Below are experts of layer 3 (counted from 0) of a mixture-of-experts language model. Rows are named down (a neuron's output weights, with its number) and show model dimensions 128-255. Each number is 128 + 24 x the weight over its row's rms, rounded and kept within 0 to 255. Numbers have three digits each.
Before each expert's rows: "raises" lists some tokens whose logits its average output raises strongly, later layers aside. This comes from a sample of Wikipedia text that the model never trained on.

# expert 18
raises: "20", "19", "order", "1", "5", "6"
down0:131158155101139130143106100105146117176111155154161124136154120140142064147111153149135091113096163144116135170102144144126096139105095121095097085148114102126102116143153099119109162119092140104117103097119123097150118147113121118116157141107145113093123139122153140091099139123125075129118146155157129139143106160178138088100142200123110088125169145130134146113091139156117090126117
down1:085149080119112118126091107114135106128183155099108119125179092148155150118138178139107160160121121079115125121146140135105087112117112101124131118154108133116106138170097122126152154093099156113105164113116089133148120154151107125157080090099163121087091117105117122128134122137126070121108118134129113125124131102119111105107131150161118145158135123125100074144168125126184109122154
down2:124144118126108171138136114105110139126139159084119158189133144132138111189150139132145149153097120103130146137115141196114131129119096115089111114110131127144138110126162116093116126115129150132132201145096115069129093125113096126175117165093151115129130114098154134090113112129121132108162103131096154115116123147092100172128131127142106111161129158142122134132078160147144078124119
down3:147150138132125150114130132187129120126143167112123108170121133091095122170135102135117147111155115160134156124165083141160097132164125120090156067101132143116102116141131130099160119142115136147061144105103119145129105134141116099147139107133097135140131158125134144117143128108127132143139124093145109105185127167132078137089151140092158127106117106114100146110104117105109117114112
down4:108145121136120122114111148142132137152139129096142135159128107111143159122114092113129177149094123190140117122113096111126183158116144112138138148117120112123145092158138119116123086168151121158122155166103124151146124149113090133129125166141131149123124127124114143132128137136135105117128091164119134139153076087153151165130142120140129160154106146064135137133095085136112156150139
down5:099158150161133135157136121155101098164113167133151143160138119104112114100107138120129172190154169106070136103126105129112140116103154129151054130120155084128139140123152136105151141092100163113159093109137123132139178082114133120135105143133150128135104091116107126111150099127078124126121105096150119112127146118141144126142113158096132143141161114128127170085095141106143113141128
down6:120139136127169145127119141091153137153145088155140102128131136096096099134160145102111122145125156143143132126097133115117167141168132143187127146078158126115132107061122170154145163111129145126110142123094109096087115123124079118106101111125134111096129101150121108127119165136137131095116178201148112128125125147177080144135119143120130148156145089097156093123143112152080156076112
down7:141127153074141129151162113159151093134109118085114126155099099149104078119080102125132150123128118098124144100092132102105160100105137120134113135137106148150087124107121170147130169132148139128111151138114128101160155106111106139143141128142096138111165121131158125160160172142142139091093157158118165121168142126126113130136144160090159132173103132105152130109112121142137142121120
down8:119128112108152116107138110129106136140143139115151176118145116129114138136146084128139104133143099131106152142123146153111117118101163092124128165149115074102108094157174135150148070140169144156127137152127143127181184130148139166113165126132132097144124165115107165163082117170131139142152139124063115118149155164092111136150134148152150093145112151153101169148142127173140148125102
down9:133089115150131155145153105125113160144088116129131108176146186150094140111131124157130113123109117077128136132105114074134142121130158172130122128122115149157133123112122122094120074098091135146103127088098128105165075146173121105168111136165091141144144112170103155122141118138145144110135141110115136152146130144123113143093103103110189129123147146107105113130123136116140122116092
down10:159156141120135156108115098144096138150130067168074113099157096142135114139155105125122128140130138131165152165102125133135102118100128117142150140145092114116130123116154163124125117100150104173103104098138131167138098114134158136123150094217130102130132137130140195092114090133132083099135128115119131113117096113132161177145145120144094098121144172158125124141111122133106162132083
down11:089130120156151165136113111149163090133096124145108122120125150112148141120147152131135132087126161154155142082100137165125131122132085127125140109137115130149112143164110133165112124113104115094155180119168126128154056135137128145146087124150138124144140143133093113159143136146168114118109168136100152181143149145145087161120112107156087136123134115122191131163111083099189119119163
down12:106136112133158103151195100117115205152147149138151105126145151135197107114168103098131069117108106139167165200134113129119155150166164157151135152143125115112143134123128090150112149136132106134105133077097130142150130128100121107142160072124145095154139139124117119116158116085106122125117144135139167112145111138157143107135116129139138120147150123116150175104132139118121095125096
down13:116099150106128091135162122136134096151129136104126090084091088139135117145113140115137092132134098153153115126112142087141139119127141106125124116131124150139155117053136153163134146103119136096171098118159130166109149100122132133114072144067146123114140169112097082149104166145120126154157083123131164130128129149111145118099129147156136128154087124161135122106155171110192162149119
down14:134137080124099149136146127134110141107102144142092150139105124163157170176150132105097117128093079105117119100144132133087155100144090114095133139158126110156140145087150109124120120163122129154131144116140148138119142172168148130155152117135134100097128118123142111132133133139094153104169076124169114133097121078108081117173149084143135127106138108160143153143125142161139110147112
down15:092124142153117135134099099134154146113148112146118172099101096127142116177103088112134092106166154086114124068144136129148140156142121102143141122118143128127141153112118139086111123110165128108136128160107135141104134155164137147108166155158126125121118118131165121150118150140096120161106111141097123115130090147111164088116124116148172157158119141133141139159157153116165113149127
down16:145138119190176122151111101151166134148133165150133156106135140126159096095128085146134131143127120102148138114115125109116084124140075129160133099142093131171129152089075127160114124126139140100134158136126080071127115072091131133090111133097178164114144117130089117093133122116165129108169141138128134138122122136115131160139101154162084147128122102138144120105096147149103190156155
down17:108125147111128120092133107108117064116122088153128116111099076159111166132127141151157130099143111134142145117103064138136152095121144120129172103149112151140173116140113198154158135143110151116132134172144132123112119125129141145135135134146124133123161174169131131113165120127137153123102153073169138080113152154110073095110130115161097132110161136161097153092139115160159120166089
down18:120117097133117120083126139096158106122151153123149117144129101137117133097102149109159133162123160111159144140145129097132149099147131086103071131083108144140126131081130107096112151136167095106105105154096130132118132138097144143133123134102121124133096087064151122149118128087120137080126137121154181097147107132060101137134138154102129131124105121111158111145098112131113153119156
down19:118118148212117139104118117101124135104155139127148132155135142153108117120110119165146118100133146085154119148133131123123126167149136128122102125144123106135124106140127110119122109100104150155123100131114136102102091139100146129154150132118091141158128125093139147118123095131118163159169141099141070161132080125119142127187127111141127116137127147093086132140130154134129100132122
down20:143089133090135135098132118104106136142136141083162129160125128110111127128160065192140146119127180114127084160112150080134127119108118137119136110126130166140131108130139108097145127107161150096103130111130118137120165099146126107128152078064109118138171107179093154147132115122111131154122161101119108120168143139187125131156148128150120108099123096172140106111115095170165173160160
down21:100125110170142113096081135133141126157112121133108129152136164146114139152141118164170105151158155141151109135169163134134093182193131104117147111179144158102149108142127109120131095101099133150161103110145149119176122183132098127122112149115130157144167172094136110129146122151169087118101122105155116123112134154144145111084107134098133122131132149101149091105119144142177114155150
down22:121124090149149116137131132098103101171120092151171137106149127127069121143145115172115156117083165146124135110146072160132116157101107138140123109170145143132146096125127140120170099142096161108166120165118125111107128116142100168144181150130115113096143172135152125094090158134126136138174124108161141143106102121175096130119145107122149094070065122106140141130082145155120071126097
down23:132114137188158161143123178136140070123148142159100141105177088108134088124091161130131169136119139116118127147138114111159100137083125131173106102095131133142149147190138087137123130075138125182149129179101136114100095190139171152160137110141118095155120091107100122117137129143151097210084135133102111096120131118112115156126102103117154149128104111129139158113138127114117132110138
down24:160140133113141180144155098113157159118123116132136144153158136103149103125142111179141125092110136110134087114135111152180106127157146154101174100148127096127155117148120106139169145132103154168130173102115171131116095140159138146110137109152134117118161153135142092121117157108131104150112141134187163136168121114113158093108133126110143103129175130114149143140142102115150153104117
down25:132137117157158126110155118124143148128134084153142119130087122119173128126125193142131208145146159124126113128121114125088119130104114121062102146146116149089156133143095146108112106105145110131162150102135141122105146143164110130167122117123091168120102139142131128062176155091101115123154115201124128133122090159126114141129122129153088116149161162134110092115176121134118113138168
down26:102138121146114161127099117139112142145111126192131128103119110122170164127163119162113130130158132111118111111101134135189104103103133165132163171134119131115104141154123117095148118118126116132144145099121115156144142133147141091130165117132120116135116101171133142143137119125113131062117149144139108126121117137151117137115107119182122118156136125140162136151096093119080107092120
down27:126153133102172166121132175117109137124157115147088100108105132161178141077080098112105116159139128140123094135146191178132089112111089148158100131117091103133100124053111096148106120131118109140094116110114128100141116124104129153109089158096144138138160124125070132085087153118105163155130140121143132154154120130107120129128161122100157129086101129155099127120130129165118097163131
down28:090132141157133109107075107103111159154115084113093149132126146127145121155081186103119121136169141126093132100145130165105137120134111097150107135133116114163090110110164142084114144152142156115137120145079105125080146121109086129156107141142130112113105091123089055109115102121118098138141103154136122120097112152186145141141148133098128116116152152124127079151158142085116122187111
down29:147118117138122142154074125151130130102120147110124144139152134113130135137127145089161108096155099181145105075122129158095130135112086137157145125127182112132094124138121114098152133112151095126179134157138120167115133109159183108132124136113108133131120110134127119106099141124098083132063135156165153125102135146097145102123112125115127134139109108104104115149135087084099088070110
down30:121098124142094153121125124132110156127146141081123130088103131124088102156115123131125123076154158169157152123096170136096108152114140137150156139133142095134128131147137169114093107113093164112088085131122136143117078117107122133148132105143143150134160097171113169122131179146113163132154115132075139142176097097160074119130143105124130144150174114135147128159090131124120117114138
down31:104152139116110143139163094091154129117091088090122152127175105132177129108124128110084126139112164140124126120081131114131129117135160119135167138140082094117111131186154145146111099157131162146071131104140115080137168143126144138147164103145134135111155147121150112145116159115145159134105119121122161148163153168121044112109118105095139138082110100126114112120132154205161149105136
down32:131128145157098159157136120075142168142110116107133155090134110180146140139139102146127141157151146118180101096141093164171137110144126130144148142166101125091139120150048115140131130098104108137168133113122124163136120179127114102105127166090118139134077119136188117104150118130106100107129158199117142131086105157101124111096106105153105129148184182160135153131148100169157127101104
down33:129167115100139141109149152161083111122076104126102125136114145119154125125143145100131184159138068113140106159102120124145175118140063131131166106127092132140166085129189123107168112166087125128132187122086120121117209125176147105127145133132113134102133147143126115152135108139138120129157118117150141141147147151146107124133144125143087117163124102028121102088145143149069142153155
down34:163138152148125133140104126136144127145128155134087113149142143130116126162155107148133142178121114112116134119109110131138163154110110128165127119100134102164138144111056108139169149181121151126117126091142039152123196113149157135052129126123138165102178187140105093110104122178149091133111160088143143123147165131151114126102138103107125148149116085175128140107123148107162161107099

# expert 15
raises: "a", "i", "is"
down0:132117137137103129111132164129121106123108171130124169133065126135138154114146110137139131123193138077121125094107126106108102150125178156172154133165128183183108119122130158100097110111103154110126127142116111120126142164101129114166113130139081164138121114118134142167113124133095151089163145094161118087091158137131131089114148125176122123109157130134124141137117135121159105126147
down1:098181116126094150144153133100118100107142119159128131082098116131129113157129121132112153127177135086118097148118161130158137134113159110116084129157106140097157087096112169126120143097131142080162128124135122092141115135145076071147103151138107127110118131160136185113151134117121111080121142149125140093140140115144131133176109153121096159104158085121148141127120153135129110153086
down2:160073109061120136105101143099119145178113147168134092132133114098141100137154152107107178119081083097106142149174145083100189145106144163127128128125133095132127147123133149109143117099144138127125095100129098114187098127149128129197161117158100115155115092187124149113139116121112176097108112098108089143139134076147101097118130150161115154133133098132130128118124086155113114138131
down3:136088159132145154156120130130124144127149113170110115088163162127095145154114143113146117171111149133113125192144112134125159105094141131152129141132147175111118075137098157123152146126128132144144106122136135111152107127148125136157140140128127113154133090132178141116156115123149159137132108126139104107142139128185106143176134131118190116077120106156168166118141115137171083145109
down4:146092114122099157084159112121124114125134145120094086121106099109108143119109152110124130122106101148163132143129164151091159147149125143119092149144164170083137148092122159115103133128097128121130103120150159133115122111190143090150103090102121132128123084136139169161157104132124132101136098147133145132133148092128154117162132074150083151118085144148097130163141124159132109084137
down5:139117100115121174088076135169131137194142126152126140111143138158151141123115171138160114159162127118112105152144154152147130133117128102107102115101096128100106145108127165148149144127099116121108139103118106129118102121135103110101171117149135141130128113163173128133098142133134143141158132083121124125133143167100100149150046142165146121104116089117112111105113084146073151138155
down6:149142117110122097128108123098096143191133148136141131159160089111125153132132177133115138127105146152146141160138144145184126091148069137126100118163129189173127168137176111110131122109174138117138119101115130096106100126099199114122111158154108142201148068127121140160118118135106108118104095132150111122120098143116095140137127152113155171134124074111115131113153115140093130148125
down7:109162129111113139135142137145175114091131141089147130114108116132092123109125133138106138088156132141122168101131149165146131145143147155129131133143097150136127139171133136132132148123131177049148107153124172115151146102103103150143105116134133164148134088101167146109102118135162178096107118113168172167114119111151174136091098150121133104127131134137076129121126131082151191121133
down8:147134106091125157136164113145128148125163116116086142106121107114130112124120126154108141125143095096117117144128143121177157127144119161140081105063102135159150129113137155166145117118124073125139127172129139147137135134117129140147155131144104184094130158166078090113145137097122145066137150118134151126133141132136091129114133099146084121135076112101128127129139107159142075151158
down9:139164166141135107105149122147108137119097105140145133141127130135131124159083179137185107099101143051120100098117104083131104121178107095118141100146173120133142162119152105099071112132120101111147150162148168146128112093164127148101113117143169156124165126127160140080119148138133121117142162116164150121122110128149115139109064108121131084120126103090123096132124119119129144116157
down10:121102158125108126150129104153126079155138163152134142092084108128140103094135127149118135162161092119163157084152141155136141133125143129164147167139137114127118132166139153150111154129155156121146127104137117116133136112116131114143151146142127108156168129077088139126090155116128109128114081158109117141106101139107148152132130107100111163153133091185154141122124133097117143128133
down11:122162124105132149117096104132126102068156153123120116165155129122071151158154117113120153097136125123140127141114137138150111151145108119141112132123147120132124162103139072134170104137145151138137124135122121114123104140102143140107095123128117145119085171156116143153105097123157132183172130107119112122105150153125139157133123154139157131136113122154111111113109096143135108085143
down12:133126133147117155123118100170111125145164156109146130105126105138134159142173088108169093071097092112092128128087117126092138115099110149150141138148104114147169089159109123109153155092151182122156123105135141120127109153126146118155107148143104173148163166109108176110114137105139151111157148118076137099106157151119150097142154141134120147112098147096134149112124087123152114153134
down13:110124085134122128162104137136173137146177125096110171152143087105119078150105131128114145127110170171090093113140114170141136101159165112115102139145087103107094120109149096139125144112120105155154111137174143111100106106117086140097120138091155116137137086103148161132130133142093140128135127129143107110174153125075090112078165127121129139131168145122131119150174117082119104162143
down14:139171135128122114121126186108129152117153137106151131134147174111093147110126170126136144176160112099134105161114116148156135224118151150157120134160155105139131114094080112090141145154138147148136101157130118090124104101069149128115155110127147118108154179118132113151150154126199120138092125142154134102120121112154140109154102134124121118134133156107104148114099140174146117077122
down15:112128141165115150122153171125117127147149184111117149117081161168143158173108137136094157119124110133159154113111117152139108157141135141128160109123087133160108155119148110139113141151136124124095097149119150156128170093146106168129130143155193135160094129141123116091177152132090120143104127116137120144122132137125137119123176080159153156138158134152164131116163121139074166103080
down16:095102128089104146110147140098126127141136110122117133140166111118131117145127178166127156084085141091114160092108115155123125134128085123120147080154121116102197121096077118118127140132130110122152124124093137146115170140143156084131151119138151137089150140106110126134116157112123116105128134114093152149072131146136154108134131121132137132170123126135114102116100134137100088113133
down17:075113138143144130145074090095163124101140140147107129129126139168132116103136167112165093113140179114106119138126107113188140099130092103129077128162088107113105119125109146140118147118116140078163123097157139144145102129141115146134150091140173145126158110076091107145145086101105156140142145139139147109080107139114121139080153145137115142143137148109166132084122123077106145167155
down18:153088166121132115097164108103122133094114080129131141147115137159190115138104157130125116127156128122133134100108126136161133134160127166128140161127111173116132140135078110082131144110136152115109162115125145110166096145148105165124163112139155143168102145122098142122130121115105116172101120109121092109118145106133142110170152113124119111115111135147131146101177134081073106094103
down19:163120136169154137130128151088117110169132102115141138123151104137130105132119130115110135116129111113155139091134133165131152098142182071119120100149098126074148090160101116144137082108104167128104145128106135111124140111131075121127159095109104122138143124105130162100091141155119164092116083176136077138067117134127140097135120143135152120160104148103126091116146119089094119149158
down20:146120126116147099131105127135141156162140106158158129131141115147146078133141141139134136110112139114161160135147140141110112102127102128129115109130153130155119135162101130117175134162143098186134137145147091173181183146115115085169122126130129093146133100111129143119090142116129146097110145112107137115133114067200108128090154149153136155078101097123106177146125128125149120127094
down21:107141150123141173102135159111126071148124129105123145136159132143142105142133131140092148098114124152152104130118091119129143158106137101111113137114121125125150140142119143137125142099118150105120128093120106127105114136132143136135124097096120129156146144124132155141132211121164139128140117132103085108093166091144092152155089117124118147090105163176131140152153132135127132123133
down22:175123133152117098125125121153140111098115113118113139129118137097133127139128111142136140097121114113159134110177138162157123124135105158129149110114139081155097140182113142099118115135146140112156176145131102090122066121119141153131142131146068067131140142130156134136113144134128115098117164111121169165123121123146133125116087123068097121133135116131128181120113152099106127090114
down23:130187135103165136129129130110129128128107158115125151119102107117133125124109110103136057106163099124131158124138127119102133109124114178107073152148068150126150158146113122092134129126183117102129148171125107122137123104130097121137096164091123139130147120093153121138141108112091149126136150108123150151150120125172117152143127121103153125136145156151166117093106112122139105107099
down24:144144144134113168133137146163134098160161130091142108106109129154129139133104159124132169121127128133133103142124153134084126104143102160126129164129178132144099139136085123142121125114136135138161142125118113139132096128143092154133139149109158136136170119081109138142120131145174117130104132085161133163115118193119152110091149093124160107095122132161098106163141181132151103132142
down25:154179128134127138125124158135135079131173132111171113152110131119117157127113111119107110127068153069101144133120103114162106136119136125138112091098137196141121101132144102073092119122115096162111106166145158134134103126099127146117127124147125135111158110149119129107105119167124134102150106124086161127156174160128125150121139148098136132124129097125093123146124132084095140135133
down26:079163097087135110140103115127080123100168151138140135106127085087129120112113162124091093119154141105120128148125116123176132086159109162146086130088123162124150130130083131100149129083145069134130135101115139119097096151129135125124126137189136130135134110141124134125107100097155140137084135154128103138133141186152127110131162144132101133163111138125099136098123105104135169081099
down27:136119134115126098166183132110101137105124096078113151141110161115117139150136160127111152146100159083143108108120115089134154122083127149108144104130136160119162097126165097113136132129138137127122116118145142105123096164129114162162124117117149129085116132162151112132173140075090110158137099069115126113114113144164162128124136171091126127137098144127156079116133062126100119160121
down28:152120123087100166116122120080095093130090071146168157129156138123147117139132095097114113126122101148093073112104111110124085159099122107113126087128120140102131070158128144119126110149157135109133154117142129167178109133144126137130146140166093102151121141111122125127105128156132116120134124143104126113169130093103169149085119048139147103152109117143135122140106116114120109113086
down29:123110131130147139096112115123128112135128139123127116100100122137112118141128157099142095110106129102178121084135170123122140096128123095113137129142136091082143099114137083108147104102101118120137117110119135102146069093137126131083111132109139125116143123137133107085155139111146202138123144134104147106155138129107148129138089114153132128116100141119155136138131134140131128210110
down30:162139121097170135118113140110141102123121132098138149083146126108118158145121108149146128079114134107130140074121134150059100125137141171151146175137137135091140097161111124125162132115142082175141121177114095140138158163138109186098142075141111104135088173135137149158096145149123128131069113141118153142122135065112129152099158129080142127135145094145131136131092104154134147131104
down31:164162130163170124127094092134121128128130134174141120140147113139094127120110094133091130120118159084146096133142146082123106114132126149075102175141147160141136141082178106168119156143134141153094145136118105159151124147150119092122143143101155117133182090112122136139206116112169122108161155103163133122150137135115120088145154129147173127098101097165121083153116149117123106150152
down32:150134135177127103115152088123126137114158141141158166129106150144108185128130137125103139177142119145156123094151099108134167135118137108127132147117149155121170120164110135104119107131156156138124113150127141130157151101135163118143116159083143138102103163087130134172135115114107092126142142172149122151165166120087088097134150165125131105138119106134102142110135177097131106110100
down33:100086137176083126164099160122087126112163160097121079117121069120069145127130108118096142118128122137105182135128131099125157122109130073143110151116122124146114160110131105135123117129126108117145164070129172155135131118110130118140121093151125106118109137145098141150165133126097104146150119066127158084196104137095138115107112138168124097065131114070156126113115130153166098089112
down34:124175146122153147149135115144095125100143157115101121161139154157134119147124124118088134123175108131121112098127144132133163151143096143112094122101181097140106109172118108151104151163120145128145128128131100133117120150106117099143142111146098100121117157161139112142175125131102102141086139136113143115124131105131108099117163173098107122109121092156146158162128110135147096115103

# expert 19
raises: ".", ",", " ("
down0:118092153117107124103139169131163135114128147105109125133097102101112135124161128107170145116159112081061175128117136128097148147118120093077125098113145096119119083143139141149158089131101149126106152139112143117098150104123129128124137123109186097115102113126159093138096107145153136130174158149117116095094145098156132134139126120110098122079082141129120103160112144088156115109116
down1:123159128172120166154092121121107114122142155144158172158147071109127107192110089149171128111094089103163135108145134149100121144106147137094130131074117152130080105126149119164089100131104143109115115126064151124184089136111172123140147152171134130124119101127140079137126106144155120094143117097136087135173111118087104138114129111135111120126131146143143177125121134122141114107173
down2:161106131088134093111168159135175113164110126114101113126131119148158114075118096126101103136118121142168105138107139108128178138083145144143144135163094114119127176169147126143123126162159188135159096122102102112133111124147112133137107161144141130112155115099136094133084082118120110147113147133103110092093127091129157159128126173167113147144097115097167118165111094147164124117056
down3:084161170104139124144122139117117164124144118102149117150111117116049099129170134115122156103157158118137107137118137126149141129138163108121129150088155122132123147111138148146128141130110128123170113147142133104101078103110094141155146123164101152100139120167180138116113107143163149138105122090112142109144164114128095119075155094151146118125101110117121166156141090114154127120161
down4:146083107149128165163140141121142135104112157114148141128181062088133140155137124138161146134127121100153134096173117132105114140146138132147155105159135111143115151098165142133153134110126131091136151105200125150165118132143156125137150125136102162137155167130102114151166127124152133136157092092144154136122115144128148159095127121150128150171129153153163127151151106127119127141132
down5:128131117089121089104124125123113129106138112109092182154190131121121146139130104099121104078117125136131154144154122120141103094119187098124113109104137132123149137143149104101112115134134139141078097158129144068174112180178150128097118151183131132084097114165112132132135134108121135147116138125098103112158151120146135126125128147125137102180133109112104140162151092171129129102095
down6:084130137121124143195098151115131112119165109161126104101095119091168094096087142091093147108140068150139121125072114128154175153145135140146123144134146131107106134073129124152105073114171142101140088109115090183136110124141107103116088144071138097121103138118153134161115105119141122106142121113155104136133118128164160133123121157130111147114111099141138119139112090164114131158127
down7:135130116119136143176084126127136100104089172095111156156167172109098150105144170109083130131171151143189088095110094172149129166152085136139115128093141120096147135129150141153119108137114160106145162091122143138129103137157159114136125144094114124131137127088143131088130100145132120110180158123154141113144143156167138131148106169117125102125110110140132152182142106154152096129114
down8:126112180139160140114095145176167123159115135119146108188116117141137148107131142149144135134085100121111103107088112152141108146167148112150147119093151132140103150149135143135141122108139107086141079142163110116102123148126121150128100151144117103124157123161156104156159135124157177149136145120146095130144111152141149084094168139158089140101116132142112100116123085140101144115082
down9:100155127134129136098183089133088136113127093145134143146090086111140121155173146121106148110121120143118109118164151125123119117092072100118158166120119083160103128156112101102093210144093120140150183119112141139150119125117123128133086128151121117145139123134166154203179118121102120125177089139123090098089100098091103163148114075099140136130136116169088125130177149128136111130088
down10:107170106143153095131161101181131130134142174109117131139103103140098084122161163133119127126132128121187128111115153140094162122106139133136148120137135127133158111130143121149145149157136116132139123166127139122116105129123107108124124153114128120133093119114136125133136141124089131114168170123167150154118140118130117110128108109094092125150093112088125126115054167128175117092074
down11:135129160126136170118140113112185116145128143144126201107139149114174135122143166161096159113112116107131101130141095143102153170141173134141099158124148150123132109133089110133142139116135134095148121090093129159118130103118158114178097124143210140150133156086118146133120151090113058156102113147146157129095131143147133153100102154114099111139149134120140137140128103154158132149077
down12:063170122123108151140151180177169161133139122116144118122106105145087152101110119130128165131107101141119121171105162138143059134129147140123123133135104108152090128133127165123134122113151116133142101109151159130091133127115110136116143133148162134099123145139127149122176085092116151113107112165152142188130116134132104119134132157160139121087120107126134121129135140116145172097102
down13:138097136139149112145087141173086122135136081173156141131108125087165074160135125136180103107127136088164108083146147129092175117131136095156141140146135127132117132150089146124123119141123112141171106098131136110124132118129121101113137127106094111135076118143091128139097131151123101102127107117116123152137112095135128107102139136125095140121149133146148174067177121134146116143111
down14:136104141091124152120093131119103116107131148139125124121156140134132153154135133100158130113090111178056100141144111153154147121089149129090114108142106116107122171126131116122113111097141106084120085087161121145086094077143135145100127159116111114132113135123109095125100110159127122147128114146118107203125129137106154145141081154135109131145177119096107162133155134108141123126164
down15:123141137119192127113101149130142171121152143170116164128104129119098121140126169130162137129167128140108139114100150155077121075087171143125109158140100136149134122143150160149153115098100104093126135092107090155158163110105131115159108132114114149145122142114147127156100177113192129091118147150118109064144153119153111120121133091117144094147109131140126117143148113131115141138135
down16:152143131133123097161115155166118066139102123102121113136129179145093124127110120097137149151101108141154126146169138155096147103142148119104092125160136114099109146073158141108160135093125156148131165133094132147167119100122128128143108126100124111134156132110106143129117171099128153158130111136165111155104123097109102165158078198120118154121136086126135135144149098106051118159139
down17:113094126131118164170149080152145169136098113114090140151131122121124108133135141116163115147121098149141156167143105131119127143149091110137097086082189156130105133156132139129101120118143095172112158098119113107131166152159112090106170154121126140090139092146140142095146165165120148143130128148142134123116102141135131140130150103167148108103098123155141139153126121129133140124116
down18:110104130141100140120134135138122155130103112120180131122126118159089130114170080090138157131100126149118137103117117116136130083110126131121155126111102129143174156164128110115124127142121154080163129105131162112104077105140140110142119159134088137122127140104137127131089159166140115121127137148158142145115153142108082129152135142142137157141108179102112130163128128039079130110124
down19:116081110110107149101151122124123135182178117121102130105086111135174114154145140149110132168119098157126098166119161133146118184112128148136147125176150105105131138102114076117151148113120131122144152117167141098102096093158116101144118132107091112107121103146135149140129104134080099112109174160141159151111073145163126122093165090103118145110147139147098161142147123085126117123133
down20:161166167100137117089155120135142090104149116129131159084093147152120114163140137078116162154151157119126090114115089095087153126086138144146109156151116141156170144140166114100157137106148117144070178127110111109116149096192102173102124124123115105139118064132148136103133117088148136140130113100131144153130162124116141163140156098135103129170126132113103118111121172152136129163117
down21:113127149120145155134202144119108125100117108149152113155137120113086103111134101160114130116111130092177078167117176119189109129098110121111127090136144117128113117127117103125100152124136147134141136122119143120098113162132142134134156135128171147093110170139148096140168131158145175147120118140133160121103171172162080132115147162142114133141154115136127139171142092138187119122119
down22:140185117160114135102147124125117044108135120119157110111116161099156137150139108100120140161092158096168109159124158121107112132172125113159096137106076085119115104115112174164124109136137106169138122160137137146142101165157148100181117103141115111135148122139121138163131117120147114112121153174098134101129115104121138122124121119091127105094148124143136109110114101114148128101171
down23:125140103094138154149108106171115130168124148095136119122133125125160140134125141117159138156101161110125114145121121095137146132102093138103164106128080139126081096076116181134109110147130100144114137158153100109141107127133124129156094109133170133162148126073099124094122134138125163139166164150139142053111093106105123131116123103098103144153118103115120098127154135148110140117108
down24:130111115108085163201148100131137178125122155116096148080089149107157144107129137105162165111121117144099144090107084101096125132139092124144129105106167171099117144139170134145139134118176104098125157129141102167118129103115136138160125144133142138107090119129133109122152117155081137111173123111119117123138137175156142147084156144164163117087153105136132131141114146155141107144125
down25:111122089162154140114117114101128124148096158101151075136124105150108136135150084108134122105181138114123115069122136130129130140094084156119140154122139157112096144078081127117120141173067134093156148125108112109159134136134124154114115142143113154162137134122100136133164133132118148120115091104088121121147101103126100068127131162159134125126157157145129093134192088163128113120148
down26:126128131128130155121143103101082159133138116149121147112158127118098158116135123090118123147132101110096126126148092083143083164151121124150150094135135159151129146131139161142166129132118132145134123099123116098101115133104113135116158113079155147102138115131104158131118131127148145118154155148145136103142108115150172102129083123114155140073128139120157129170127161107192130148129
down27:139122135126136144094107129120127130078165140153121121156130107167129100119143155135155079201118121150124152123119157101148168143125149134156148140125093117137118144090147128123105164127137133125144179156137136104102104097103108141115157080134083116118097148090107132153115125173119161160159136127181100151110151128124083125140141097104158116122148112091144152159140126102151120138079
down28:174147088117116148121097129100105147111117094155122109152095101112175143090107142097103112116124142110124124137123123142140090104103114129098100128100163140164127128149091134099125091103081127131122145105145144137108125113119105119108151144162145160126166117103113152159136134106126131127117113147101171113137118168103097096138165140141118140094116124128181111134127130108159136116140
down29:082147131137106164150099079143133124151091131137206130137133130136128156114118106122118135093139113107108133083133111136097164154105089111146144127147141176073131167131091142147120142113125131119136096139124119182101128148137168132181157127136164107185091102129149107129147108118074132132159116116136118101124137123135143151137155148092139145139114098121174108135160141134110106088161
down30:122126153122128124102154080135128110094107143116128160080110134091168095128089129158101155099138136138130134124131136143152143136142140116143149149152144168090105154130143105108108165120157116141095162137097141171147135146150101172087158142126118154160158088083117087135114095092113145115122118121134128120132095120083125135106144134116121143106138110122160091168127125094132100131171
down31:086147148111129120076097123127107150095129110103167136112055132136088154122133167128077130129090128127137134131151116071111139162131120102121100145105149137134154154076093173149139137111126134071094163156139118109137131089125126115119095098121139094123107126113081076164133150134171119126149150150099176099105133116149115110119118091104112128147116168143120141119143123156123121121076
down32:088147118146135162132152112112137107095115165147140164113091158143131120150139121124176125138086145128107106186129121110119102169124118114133094139173150128099127147105144116161131112119092133120106126131112145108113103117156109152133059148094107147153140093132110177105111134130129055139163158105123124161129140125126131140176112116101098159130137130139110122164135090155138121124171
down33:110123131131153126144090110077106156129135131142086137199104119125121116118124100124104168107131158126139121128156133088177148092114163139094122117137124127126130141153132172123109134128072117117147143158163113076145146138122154122125112144117145146145148116128177097130126125145112101128112195113141155124127125170114156131117128137091142170179127125100149175118107102103110098149125
down34:129148083126124101158098128143121104132164087131127136092084130125169164127096108050088163131127082122159064114125113183123103124142124131147083123142101116124121111135096120155134098123148134126147118137103117113110123133141071096108145120110140148157170125141172163116143131120107134118114121129128112132182128154111132144128128175128126108091112125124134130117142105166139112112106